Experts of a small language model.
Size: width 384, 56.7M parameters.
Experts: 40 experts in each of 5 layers, 224 GELU neurons an expert, 2 picks a token, a softmax router, a shared expert of 384 neurons.
Training: a variant of SOAP for the experts, 298M tokens, 4723 steps.
Below are experts of layer 7 (counted from 0) of a mixture-of-experts language model. Rows are named up (a neuron's input weights, with its number), down (a neuron's output weights, with its number) and show model dimensions 336-383. Each number is 128 + 24 x the weight over its row's rms, rounded and kept within 0 to 255. Numbers have three digits each.
Before each expert's rows: a language model's description of what the expert responds to. This comes from a sample of Wikipedia text that the model never trained on.

# expert 31
Description: Final pieces of proper names and given names (Rid-ge, Jer-ry, Rutg-ers) and place words like Hospital, Valley, Avenue, Street.
up0:139110115135144162118148132154134116128131122114140129146107104144135148083165124131104108124080146140106141142090106140117139109117124132060130
down0:157178149116126160125096117125085159134143130125166126192158114145122123132165143105085163112149083113116166145128111154138132142115130104149124
up1:173143146160160135114127108095142118166150119142089131155159149134138127151111122124132156101120141155111095126115150118127122107109103138111124
down1:102147104130121146131124132081117106144125124083118107154137117153160087123144124085112106166106163118118150170176153126172132127150149098133089
up2:126106168162139124137147093116148155126117103093131155102124138101134138118113096081128138167109119148110130074158108141141139132099147163195084
down2:105123116098178126083130134102101098132157108129075117128128122154117191098153094139152089138100111092127158124141115107107121115150087127113120
up3:149115085129127108119131153095169120079125114122127131165137151140125117131101123126159119103143110132134157122143147125117124133108106136165129
down3:116140157095146135130100073113097169143120118135114114109084138128133140097140136098124127118153123117123105121121085146127088124142121184100143
up4:124107161125127202099118155137100135160147127132111174094114108139125100150122141142095128156122168113093124106117079130160136082134179152135134
down4:129140108147151106170105080143129126150106141115149125163141056135104124131185160141126149128113160120128114136136098123099134147114112155088136
up5:117135193119131141127114135153095137109130083105127117126135139175109063078132139108135109168108121102129134138174158111142090124128111106107124
down5:144105164141111175071088153123084166108141103091129123144146144128185152134109119133157134110115126159081150134130132099135128163150106132093145
up6:151104131115139095105109135092127153148120128124141144092154122128126131135104107143143125112120169152140137120140135103133152152117143108133152
down6:156159081123127113120118131148138104086139173139121132096113111110134161178147126108176152119179117147159131117118075170153120124140139161123154
up7:147159099107129114141111073149132128120179170152142105131127105115120093151130117077127110146148130132168123152115118160132107172113146143173108
down7:156140134107120145135135116144140109122129162144111115116134112150146107152166110113100122133165127105135138150160110155135167160136115128166127
up8:108149135127177130138105083127102129119151134123109090152147186120154151122150125133124146113114114140128106169094112118109129112144180130123179
down8:137082147109105101129146117104158147117186169134117128114142121095188136187136124152095115142078102137145104108106107134092136147147150148140121
up9:105139110167141203125114129126113127129137151133117121106092124096173178087151124106133126138132115069169111127130187152136091135119100134133154
down9:113108144158118085170152131137145108097127084094111151136114134114125123111101107138152102158133148170103155124133104115141162088152130120132088

# expert 34
Description: Year starts such as 201 in citations, sentence-final periods, table bar ends and LaTeX math pieces, plus some prose words such as "to" and "or".
up1:124162091152153112151126076149083117126074097110179149118112160123136133157123116106124133117125108119131109148139122126108131122122126109133136
down1:129134100146154126145094116137161185136149092135101118141153175130122120130127121122139113081134150135135158126131135092147155143138157129135131
up2:141145134153158112183142173142106110184128153150123131154130125124137147151139139133119099148140122188106145148135131115140104153126113116178083
down2:119097142148111111121131157124137123109121147123160161126128126147121130155137128123109131134144151137173141118125150101130137082137127146122065
up3:128143089129145125128102107088084116135102134156123109136092075128141192102125129111150092155106133144112161141177154083135090165115117092109119
down3:150101152162173160190133151124172135084110114111160147173117117093137128091134092113138147118151124168118134138123134137122157132122118129158133
up4:120146166120111139142109127182099115130095125115098123126125165150111121146119118161105105126150139172088137092124129118106114087141091167184134
down4:087112149096140115145122125088093116069127116126119098132113137126113075120169114108138117162129112144102160139097108118099148140153123108147104
up5:123134129148135129111092084135134162131112172106105123153115134116114094102115157127114119164127106156154130098106114108123115155128161127138131
down5:169176118075122082057114163111100104166135127113121133132116092186096127146139188127140138145138120162139074137116126102118104149161142158139115
up6:135143101144109141146167092117097147092076149089132130161134089166114127102111130158122128101124151166162140169095157187128101171132137113110084
down6:119107144128123150113125131119140142118120119126128165115123124131180126107125133135150148127110126169144105176104140101099135134135094135139105
up7:115137103156110116148128131109101112142077141119125084181144124154137126110129144084121164106157144095127127095126134093132094136113104156137104
down7:158094147141104172136166100089111119122127138126154130102112149106144097133110101125098143112146164131126134165183165158133132114129096145136132
up8:119149109185093101124134108092129122111129128067097112121147094125105143158139077134110136135177141098118102144102139104115147106081160163114123
down8:124115142089105131104148126085165133081112164113102099114117104171099122129116089124115141158144127128114100108095124105134127107101199073128136
up9:109139140134175138164108109142128177129152164148121116168118129099117138088077123155122109142096084149157121104106128123177146128110105109143146
down9:105164122122068083153148126134160152167125153110143123147129138110160120136151083137143119120149152112116128131113126132139096144153119145134107
up10:161142171119109111150111177122170093160158133141124137100098132100166105105119096110119094130143140144133126156151127121125138101108142103088150
down10:157158093106133134128146135137159166138100123130110156123114106108112101112117130075119136138133155145167134113146124128153135108108124143136118

# expert 32
Description: Dash bullets starting lines in infobox-style lists, heading marks, and office or award words such as appointed, Deputy, Chief, Best.
up0:089144182117110139114124138146099170162106143130123139134098136137141136161169165133127122155150143124130095130118103158148153148157159099097103
down0:114131112119166154116111158085142101137124133138139122143104130107128160168092129082130122165134137114126111119113146147122161120150122185114193
up1:130144148140130109141120124137115147084118109124121130120129179109116127159111136164133100124144131138164134126152130114150110108127125125137110
down1:064099156118133102170156126175097092099115125111124137145075128140140172139119119197152118160153088145142081096134078135145150134175117156152132
up2:132163166123121115126162140106100164138149104078127133152141172128083168092090105113104131128131129114105108123142164128101154149146131133078162
down2:137164066141116109124123156085148154134113107131164173123114130101154126103129145118134092131103138148113143105106129110126106145139155135165122
up3:102148127108164097164131137164130119115120132141113128114100139134184142173152125171136147153120101091161150123135143134152153127166128082107121
down3:084102078084131105105127167116097110123123155094140133084137191142102116167123135116126106152119158103167144095147155094092078158110085141152157
up4:110119179151167155084142124151121170109140104118155172153155118130113143149164116182120090104068065109140115127132150106151154147117124153103130
down4:178138156135161162148151135184104130128094099130081132145166135091135138142107152150102172132106141106136104134171121107147149134163117179149135
up5:138169137156184157141130116160112127090095108146132140120136152100125163156091133131142139142119126147111126130148188158089129134125104093140095
down5:105124136137114103107144156145179129123111179127138117131104153094134129120121125134147155130126069111114085141096113151174130122148131089103167
up6:111130150125126147116152142117143146124114089152176163118137126097121115099128142098110145098101122126143141169134189111125158132118097110108126
down6:115109134094125082111137132148160132165121108068090140110143156098143172090139131133166155172115099149166102105093150129126122164144123132152143
up7:154143145103132139157165131132150130111128122144142136135152095122081130092146148138142146102123137123123127122163137122109132128133117114145111
down7:112145156102113116122081126158130127117129170136112135093111162133086110101110131147171138133122147183114114119106140153171144116126144070088155
up8:134127125152112106129123145130141115144135105116131123143096157116120119119137104150104106101131159136144155107153144121139122126126114106149195
down8:091136119115114148094089115147112136116178070140106118114156150150143090119149145150119120142096072131149088166093124095122126157106088119119154
up9:121138142106154137106122121128119087114145147115133095127139114142119097164143110120133129112140127118094113124172115128138141092113104127099164
down9:100095129127097129136130112152098125103123104198133098148165083095143162100121156152104146150172147110122142136150134159165112117092108131109158

# expert 7
Description: Sentence-ending periods, paragraph breaks, heading markers and table pipes, plus title words in song lists such as My, You, Love.
up0:182115102139175088148118122140121166108128126126121130195101138109138153118110109114120110136099136150104162105110098122138142113143128099148124
down0:145146093087160124138149113139141127097115143094143118148135139141138186124118125124111184140116105104148159139142153107139130095136127130107130
up1:115149113143152136146125146104197160145127172153094148128096097168123166162122128119116118156103133119092120127164146125141108106121138202137102
down1:144106140129093132108113154129138139097122119110142154128120115078145126120145083169114119119084125095101138127083099151131084129113144124103098
up2:137124126107088089133129149136139109149146100134120160155115124132130109111134132159127140174150111129080184106144135107144155118095109110082125
down2:129066164129146114143083137090146140146087112137119179119133122149162092123092121119105140146157149104125080143137138137140155103134111157099122
up3:130134092119119105138124151109099104134136085099191148128166142095131157126132070089129127125116147105067090128128116189109142159124161128119116
down3:100100132115126123139104072133143094137156087142155122103129117120133155152150102116166115114129150080065099136162123149167134105153175117125094
up4:123091139123098166105159113156151121155165144145119173140138077151076126118158113136128179092158168127164075146095181140122149167077135142147153
down4:142144119143175084172149111123132123149088131116144087107123119127137143167133102119088101141150128112126153118093141118121141107112092136138159
up5:137129185119135121113149119169152157119167130116157172131185148134112099158149138170111105104122146137121128121118141078113102139130154152145077
down5:134094185097129108113158110123126122143120145157116135140131131123141165089142178132088089119129136127097127142160146150164102161170111145147156
up6:111135131128112126117099117094100106092121163134125140134103127187100121159116114096139143143122108090155120155139140176142121172130102148093145
down6:106106173142109175151122166111104121156143144097137139093130137137144130127090136117121100116107161092156130118117100162149102139135126134130148
up7:148108140144093206135113073155091118081057159109150135091127134140151122159125117124105108095126093162126104098105115147133095132144156064118129
down7:097161080115142106144076117115157122149113131121125118099095146113114128174123092091129172105120167088138114088146140135166096149161151109137103
up8:114149078112152086131099116101154090150102096141168112113130076140128107139105146112133136088119133156137143162137146089104090127132131104141125
down8:123138159152104151104142139111134144128164133141142103145091111146138099114119088143115117152120117111165124136136143154188093149116127084125144
up9:161136115127135106120126114125145129148164139099111083170140118100073156138115081098127121103117154097058139116138137122127141157150120117152166
down9:134111145121137125112147149098105178123158128128098100117091122159131146155095113139132111138110101116128129093150188140113129156127122104137160

# expert 39
Description: Word-initial p/P pieces (psalm, pipelines, Pliocene) and pipes and digits ending table cells, also words like classification, details.
up0:115138132154119139144175122148129136113134109114143080107131159094123143116093097168156097084123106094115152094105178121116113109130160128108138
down0:130162155185127155097111125113145111120115119127104157094130143147141138123093150122122134142119143153085088140140093140085127117105091128069112
up1:067138123104113147117133126107146115145161170125156139135139122164083131138118163127099114169121081131138133081146084126173165125154117142121101
down1:142110146112081144143105162146130149114095160101105161150133140102082063075139168165100156154159143110132117136180157152143113131112170135169138
up2:130134085116139105145120107115140128142147150121133089151157149108122145125151129116102118147143112149138129089115088108163144153128115132148140
down2:123119088111124122157134120132153104132104071103151128125138126110130147121101115132138107153166104122139153129137185167138130118130129123110136
up3:134140179115112129140141159147114159143108115130125152103130118144154107156186183099121111109143112170113122139140097126156067158108116086121137
down3:105103096163120146135124089125113155145119115139129123118104082094081134132129131102086129093129132095112137074135133137161098119108127089123141
up4:119134150118139146155118129132135125161141118149113146145131140118109131101141137120155107156145172119157129114144129080075108098118127160137115
down4:122111097146092130133126126106165140121124128169117141157070122151125144107132154130127092098137147152142112149086133176119117121141091180151158
up5:124135138067134128130150153125146118126096137108113125142098130152140096108144166128128127116121131129151122129101068132098163130138127115086126
down5:119059138176153127080129153084128126094080128121143118137105158140164124139105133128134134135145137124132100141126157116156154050110114096149160
up6:139158120148130100148134127127113137110060117129116088114134145135144167144113100180125082113102141178138120106149114112108125128108155136156130
down6:145120129156157096190113145132130149122131144129135089188115102117169094143091187106129126139162137099166155139123143124130102122143118160125084
up7:142138171123119084126111129076146168121163113107150123154135139146140145169164143112108123106106140136149104092112125147076110104141125137084123
down7:141110113125115104164152099142110111121068169123168103122054103142154158163126130088145133156099141102126137101123106125101089139167123127142100
up8:050140100137088141134130184095169141154158167166113138152146139085122121130082120110133164103131129137146117120126123137102154173147113094117119
down8:130125195069104100122170104116145155174115135176104104143108098176113062147100125067089163114131115096142122116123105123121141122126136096146174
up9:143137141118105124128139092105142109144134143145135124128091107125109144132127116116110121100155178076162073115130159138082164128095135140152112
down9:112096137124139143108067128113128070135130122108098123100124143079109103112131097128140102114130141131174093125139149109140135148103114110152165

# expert 38
Description: Opening stems of words such as par in parties and parallel, and contr, inv and expl, plus taxonomy infobox labels such as Phylum, Binomial and Synonyms.
up0:137134138099149134139111113098120118140082103142165116147120139094163140134159156154153132129102092112139144091115133093107133155103140084109135
down0:138132148113161151116158085108142090142148103134125142115167092128133118128178110126136121134104117143136128119122127120137064137099125133099132
up1:153137108109156100145136091118107095135042086147134093115118119155126118115101158157121146087084129181089124064138126143160131100135136140119118
down1:096101106137092127111121094114084132126116102117114169087116111118130140110088132073080134109104124134106164053147099130143136110130156122099170
up2:173141119101122120124136157101155112133119141102180153129110139114119132089091139128110123114068112158118116143135119123122147125131124111136129
down2:171108162150127127108131131086099123092181089139120097087153136167136148102128120134108100194139061132116143124119162102181121139152095091129122
up3:140129109136087129142122137146124123115145144125103099150109164157115117097124109098160148175099148102141132088125150112131130105118141147123112
down3:129116177122063134125118114111144150183147178144105140132108127132133153111106115133131138118135126115149135119107135155145126142153103127112133
up4:128141141155135115123114152101124136130144150151127110119118202148078159138142121137138122113151139148154121140116163121175139117121135109132170
down4:103109143137117100100131163097150132082121133124121128138135122132144105163096130143136136143095124095133115121115152116153151127102090129181157
up5:130135110169114141160109118148155147126125108150136084107106101123102126163153131164107135137150093098121136114135150111143148107163118135158135
down5:113082140132111138173117151152182120102116111126120117109119111114156148094149104105115144134099185034136148081136112110110140127115095084113147
up6:156127136172144133116144151115105111158156154114112118153089127091125140129136128102154123134121151157128098099160168113108147160102144106161107
down6:096144127139103140094103161098146133145119128141122106162112092137158110104124135139135111106134106119087112163157108090079142098130151062146088
up7:107144141155148124156106130109102141118125143084168152140134123109107123153122172132066108166110134126111155175103099134121143153138160103144145
down7:168104143111142124125088138150150142159059129129129160112143110185143105143176117157117145088145158130145164092164129131069149152135115152133124
up8:097137101173098122105122155155088141117133123123139070125109114100123127182127126122134106172134130138130158115149175179137108145108138143144151
down8:126110112160136148141149112160110125089142089140157068137160161112104145129126084147165179122112110119115175144140112097153136163152120121122135
up9:106139158104131134139180120117125133149097132141135103127096127162125122098127134144112145155141141137151127148107079097125107151104164134125116
down9:172128199168155105133145109166145128130147080116167170132144095119113178125143089136103110153114141154152108146164160114124138142096106096129127

# expert 3
Description: Common nouns at a word or compound start, often completed by a suffix: head(quarters), ship(ping), film, album, station, School, Road.
up0:076150138119128122121128109220136099120118105138138159132122155131094116171127168149176137138135089112104119136096138127116134155125123171149142
down0:121156120126129158122163103180109117127151175125100156146173161101123113132139148153120173162108121134118144118102133132137145135116165142113094
up1:134134141108114147143144094100124143121083156122121068155150111143100116172132124132079135104112145111128158169174160132158143123123120111115109
down1:107113118090126181134154150107107108110152117115165117131146120140143144122135100116160115094112123150089159089127125131151122128108119112180127
up2:152152142126113116084143097111111150134120143114124123139127151153160110172149157139123194058125091152127115134173151194157114151158141167139135
down2:104141165149167153185117139120153133141131146104127120142123121127083159135108118125156158157087127123138151157127142109088140092098109105127117
up3:140138132108108167128171105132123181120120139125091093159125104127159146135140126096116126135097110119133175136142153111085107159127132167125108
down3:131126100118097101154148150130105127096140143095125114124171146133120113146087128150087112105116103161103159105130128109114129106117113133148135
up4:093135122144145097150177143095148132148131155116098163121098143130101123125157132070079127132129086119102132133140108139111135150144121117116129
down4:144136117153166059106161104131140078160160145093112167130096104116133126113104133124115124149163129129087116107128162133154115189136102122098125
up5:158137134139074124112146156104109141125129127118104082090092090156144150165124105126132115150151119170125101119123141136104126140148141170116132
down5:143141105130133125076136121138098134160121129132114130106137153113126159103113125140135111153129157143146132138133126117141100128134113089139085
up6:164144189140143108115113125090148087163129111158099121129136093115101130164128114138147115144092192101155111177125149135108150158111101117137108
down6:163130091127120151137136116079148146145127111118120142151115118097102128146168123128124151098134140120113088135122156080117089120108129131083093
up7:151140127116121148127136086118091142113112052115162138077124147116165120160123106101112110134121111134146129054163102125162131162138166128134157
down7:179123092110158135114104123142168120103129145138114137132146150133165159137139105134142170157120152114132074144118092151146083102118048132136130
up8:128140134148147150163153111093134127144175142129120132138156149139111138114139117124147143109132156134133130080095133109144121142169097096138158
down8:144093114123115112133125162124159099101133107151162098157096080105096119147109089124119140120114143115122150107139185114132111150101150102114187
up9:129149115101195193106133120146090157121156153097122130148120167086145135148130103136115106092157107182099080140145150137079109161113157157159139
down9:097094074125097166123113152085143110127108156156153132138130120122149136164099102109128129105105094100112103138133124086129108109157123137115132

# expert 36
Description: Articles, its, has and contains in physical descriptions of buildings, organisms or places, such as its inner side, has four lights.
up0:141133112157117101142136146179130148135110124109117095080143143127115109102144132130151130085158124113149148108155124100114145159147118149077116
down0:093137157149132130092119126158140107177140102146112149132109165189125103175139136115155095145120117123129085122163178140090109115089124154160113
up1:087115123112115169190182134147080106132173135133128147121159173123106137121105171142130178162103101101121109114169113121143125126104183125083108
down1:125151086091122137117147119124100108151119150139141109105137136129122144107179084106115125035153126106108108110108171151114116119127122154080151
up2:106109134139092135135118098125133168109065133072151112146166086137153104132095107144182111168101163181117155167121103152141154109117102105147127
down2:148119134097126123099160149133155157147152115131181154098125153137114128122155115144132148146126100135163071190118144143144166137145109074152138
up3:099141081114093157122131149134111120108173115083152140166132136135127111112159135150111110113126122078131093138149144110111171110127124107133109
down3:157174101096140134091147095111089131120151112121140143166144134179146145125123117175177149123123143072164113122143106085158128144111124155130136
up4:135114137126113127177149072097137129152139158081067111147152123111127176123160112154124102126107126115166102131075081146163129132148138089162084
down4:186152098105120163176156153121090140138162142132135135137122141120130164137151159130119067139140123143128154121118101133142127182127126072147100
up5:115133119101105117147090143113100109129133197136128092179131131128149117166102112139142138126131115138171105159104095119127171152141093152141137
down5:094135114149078160134087128087145121121116120138118127116134136091119110146110101140135134181094142104157132160120141100149156099137114155107105
up6:152117145195147102137107084140125142069087089120127140152090121141156117136098138108164152152143110163119129162104139124108149184113123160121168
down6:138161114092134148133134091124077108170145090103130130105102131090132138117122153182149143109130136105205129147117101130153118131171143115150078
up7:122130110117138131140144115139138117161131092130155094129160111133119088131134165125152174085115125112133131081132107101106122168163135120112157
down7:146100159147150172129149152113142115120142123090123148106102128106110078153119106128128094160120131103112105168116112141118119142106118108116085
up8:147138132086145133124125158086160139133152146108086157152125148104123109172136129157109147120091176167089130162105128115121151098098118142117127
down8:165091152154150136116119141176148114154159090106116137160110127132134115151119109130111136145073081145095104087123084124108118123095089140113136
up9:115152134141125134156099123094168122134116134177083145135109140124140121098159122169122135168154135155143153142151070125174118116162119120070118
down9:112119121152127130149135161141139087085067077105139141130104117101109147118104137116057110119105102121103146139136115104177133189145108109134124

# expert 23
Description: Function words before a noun phrase, chiefly the, in, to, of, across, against; also pipes before country names in tables.
up0:143141108157114156168115106143130123151108138134123125107104109161149137128154119128143095113158126121166125098126123048100117126123142090122121
down0:152149173156147142107131135122115053166147126156156120149152133097122165111129146147149107146143106110121105109148094136120132138127104121097159
up1:116174116219130154165156131135123114160140135111130131142138138139128139150176121086143107123144080118115143132152135171122142123169123133144142
down1:104086154157143128196124170130160123107123137088126152125109127117103140122150116107139143175137136153141101144084108135126120151103144140142151
up2:137102138137132121161126113087141149158143123087165116120172163114120156122159154124122183168107104119143111103101118135125101128135142112142099
down2:132136148089084101123106172089116168143137123172125099118129111170135161105095117144108090127156154094123142189144127146133079110113132170131132
up3:140105089156092122133123105092135120166170132120112131164139137108130148085117155109139129114110170171142088159144157154119128145123133092133105
down3:119110133132163120108099120155148122106112126116150112126123076135144126082109126052113096114146071156140116132100131115115163093165132127164137
up4:188144087120133131152174135171108101102132158118158118123167144167168157142120137157156111152143084138147107128102110127092107170115090123156142
down4:117114121116156128130101134143145144137107115116143129122114135097146111112107115071093107113082167098114115109140145126104105111123107160130119
up5:113153178135163119155121139128126111126115105113148128115144176162151108076134130102163120152122126133170113111159129103143099095130152144090104
down5:127140168083152117099114109181072142117116143115107135135134113112080106111149172108105161095157137137132089104189085121115142119137119118120077
up6:155147140126158098166078127121158108117130140154110150104121164149131165098081131152087129182151132114102119150105140131132138086147096146162116
down6:136156140147071096123132142135113123168137143121150145150114119110148105126147118143157138136113120159133136142178130140131126167102092097104146
up7:118141137093136148148153160113103126124152190100104143152100128159108145119108123131155093177144130126113152145101115160147175145155153132104116
down7:093051137121138109145149133129126124112181119183122132140126101186137105121169119149146120112146174151135128143138097154153158122162129121118125
up8:119110122101126154110108124158100130082095088098129125121126140106159106154152096163137138138167112137088132120149170116135137146114104134118132
down8:111089128125074140161155172115109116147156129118138125141105168113095135109124142101112145115127171163116147102107096094123148147170156131110131
up9:132119073113146113083172152122105140128121159105092105098175108123147179151125151108107138093143130131117167146106119150146136157109135151089166
down9:129159128097160130143150118091123147069138130164123102115140101066147129193165143138128137142123148135189140114156097128078171175150114158096141

# expert 12
Description: Verb stems cut before endings (fe-els, mod, increas, conclud) and numbers, units, percent signs and pipes in data tables.
up1:102136120118056115114154106093097128134088126131105090144123137125093107161113138115123148102106177139160159192120134124127137080127149151149106
down1:132101149136157135124128086137112117130111118145096147130132122126162103145148138109144118145103135162089158105161110153147158125129166091128139
up2:126130124114110155151129128168157118180136153104106122128129138147134136135133109165116119174159156096147155131108064121138130181139122112082172
down2:084115108157132094117112143129207195145173139121122153132121100158125142173145125114099169109090100090109160109109120106122113161112127115134139
up3:130130102173150119093120135167147159093139130144121102106071127125114145131114159148135157124144139084145130154125095112103144135088111083173129
down3:144109140121132148160127171100118104110121135138129151116152080137106100131096140096129144143155116098151122153096121137094135131106145109153123
up4:140128117090146109135102155141130150144124162106087137137128124143128093151103123089142144150113103110165099146129106099139112127112169119121125
down4:099112115096141143127124132111115132116107107127117143156126141096155074119120126151172119149103109172136137124101092124140127117175133117086129
up5:074139105106117114140126113133096148137140131144124105127125113136132119168123130049174125110145120100119117123133156136088097186137129121103118
down5:107128101150154177138133110140141120072135155104163124121146100136102099134169097115102112122106149145111166118154086131095081127136139161066160
up6:099129114138154170138118147146125133064136106121138106130111152131097160084116076132105122100129107117130119113137142092160088195117117144162153
down6:115103109110094141163118077164141132169140103189115073121139119115114156133115116117144099110150124153119158112144120125145142113150126163143130
up7:157131102140109095149086086141113156149130125141139108155140114171151103131164128094156133127115148125116103165101138086103142127149088112145113
down7:119129119076107150139110092126111155087095127144123138147135122174163116137148139079113123130193142149131087127144146104124097118168106168113163
up8:122132087130130131119143121116148129150138088150113147138085094146143130092132169119129190101130158082122152107143135119157148130076120082118128
down8:077141112165101174126154132107096116106116158135132100171127127088129142114117142135143113103105115142143147113114163107070119160118108146139093
up9:092135152161159114145078143113145149134052081072167160137145127101091136152077162123126163135162122118138135139149117113135150127130113088120100
down9:129073111104100111167089120131123133092097118149110153103119120146175150097099117096175096123114144127086105103131151130148096128153122073148151
up10:177138131090106127115112110111089119103096088119155159102131117115153158130138123137120117128118147132142117162161110105098115160117145147071145
down10:095114107123084122104096118089100100142129175130128122086115146122145145134110088149126139115121075129103129129141086101127173147121140155105134

# expert 35
Description: Labels and separators in infobox-style lists: taxonomy fields (Genus, Phylum, Infraorder), Born, Coordinates, Region, and coordinate slashes.
up0:079138165145110143118150129108151094076119132095116103137142157144127097120070157121131121174134147127176136136114137108168136105122109087070166
down0:122085125126140152130145155115095132116139141143123104090148108162153144147129103168144143134093189113173155140134120092136126079088129154115136
up1:086132182078149125131146094132124113133182160102134071123102127133134105109080139170136094088136141117129108154110123140116174141103171110130161
down1:139160127139159153113137130118142074119110171141102119079124133130133132141123123152173154104125146099103157116128125124134164157092146142121114
up2:190137121085120139141119162155137137162131126134159107093143139151116159145111120136095117112143110124132118181128125126143158130154154153140109
down2:153127113096139094139106114169125093101161185116097103116149125110109104132081107129093127135133087139107120130155123153128109133138124168065119
up3:156135164151138116162100132134127096142110143120135118148097147137181143098119152139178117165118090155146131108141098105132120113131129077133110
down3:145089114107125157095118091151127106120127075117130139146151154137157145158119129136163133125134119162078102144112118156145101085112122064093153
up4:135135174104118144137100125145113119151156117105151156163151109125148176143098148166098125154142142155149131158080132135102099168142167136144149
down4:158114168145189158105131126151123130148142117064124145120127155120127128119112116174101161102109153154097121080124129098163109106120169127145130
up5:137137102139099138142132123137131183156090137142108144125134099133113146102151112134123104142118177123111094147105119113107142136116105108108113
down5:103103085115104142095144143126135094109116113166090141132125148118124110100131086152141136089168124095142139136147116127107153171141132120098125
up6:124142126123126120136107123118144137104112131127149105133142117118136100119136137112120082114157106101145134141107139165077143126096127146140099
down6:146139099136172128128146109146141140081111118100121105129184125173134138169134115109142166157169129117134119117122088126127118130176135096118116
up7:119148090091150129137119106140114114147123109114162142124124140182135131145100147121146094132160110134142127093153116140152138119144125135124141
down7:091140154149167127153115132164153126164130106099167156103135160167154180108094140156138128121107084164110160102143144120183135116158116161129126
up8:114128113131109122106123113165104134144093150165150149119125124107120159149140107099131101134130185142126127119094147080147112119092146168142187
down8:168152137126122134121086126119169088137138078180145151162112111148116138136106136165082142142157136118153114081151079142137111125102150119174089
up9:099138112081126105155106157150141118142135144088108110109168134160129157116163104152145162131164121104125137118082105113114107140136138121134133
down9:140134155099139155176166126117157157136122141116100094101122133180137100134113134108116104111101108141102150109157095136146111181117114115138157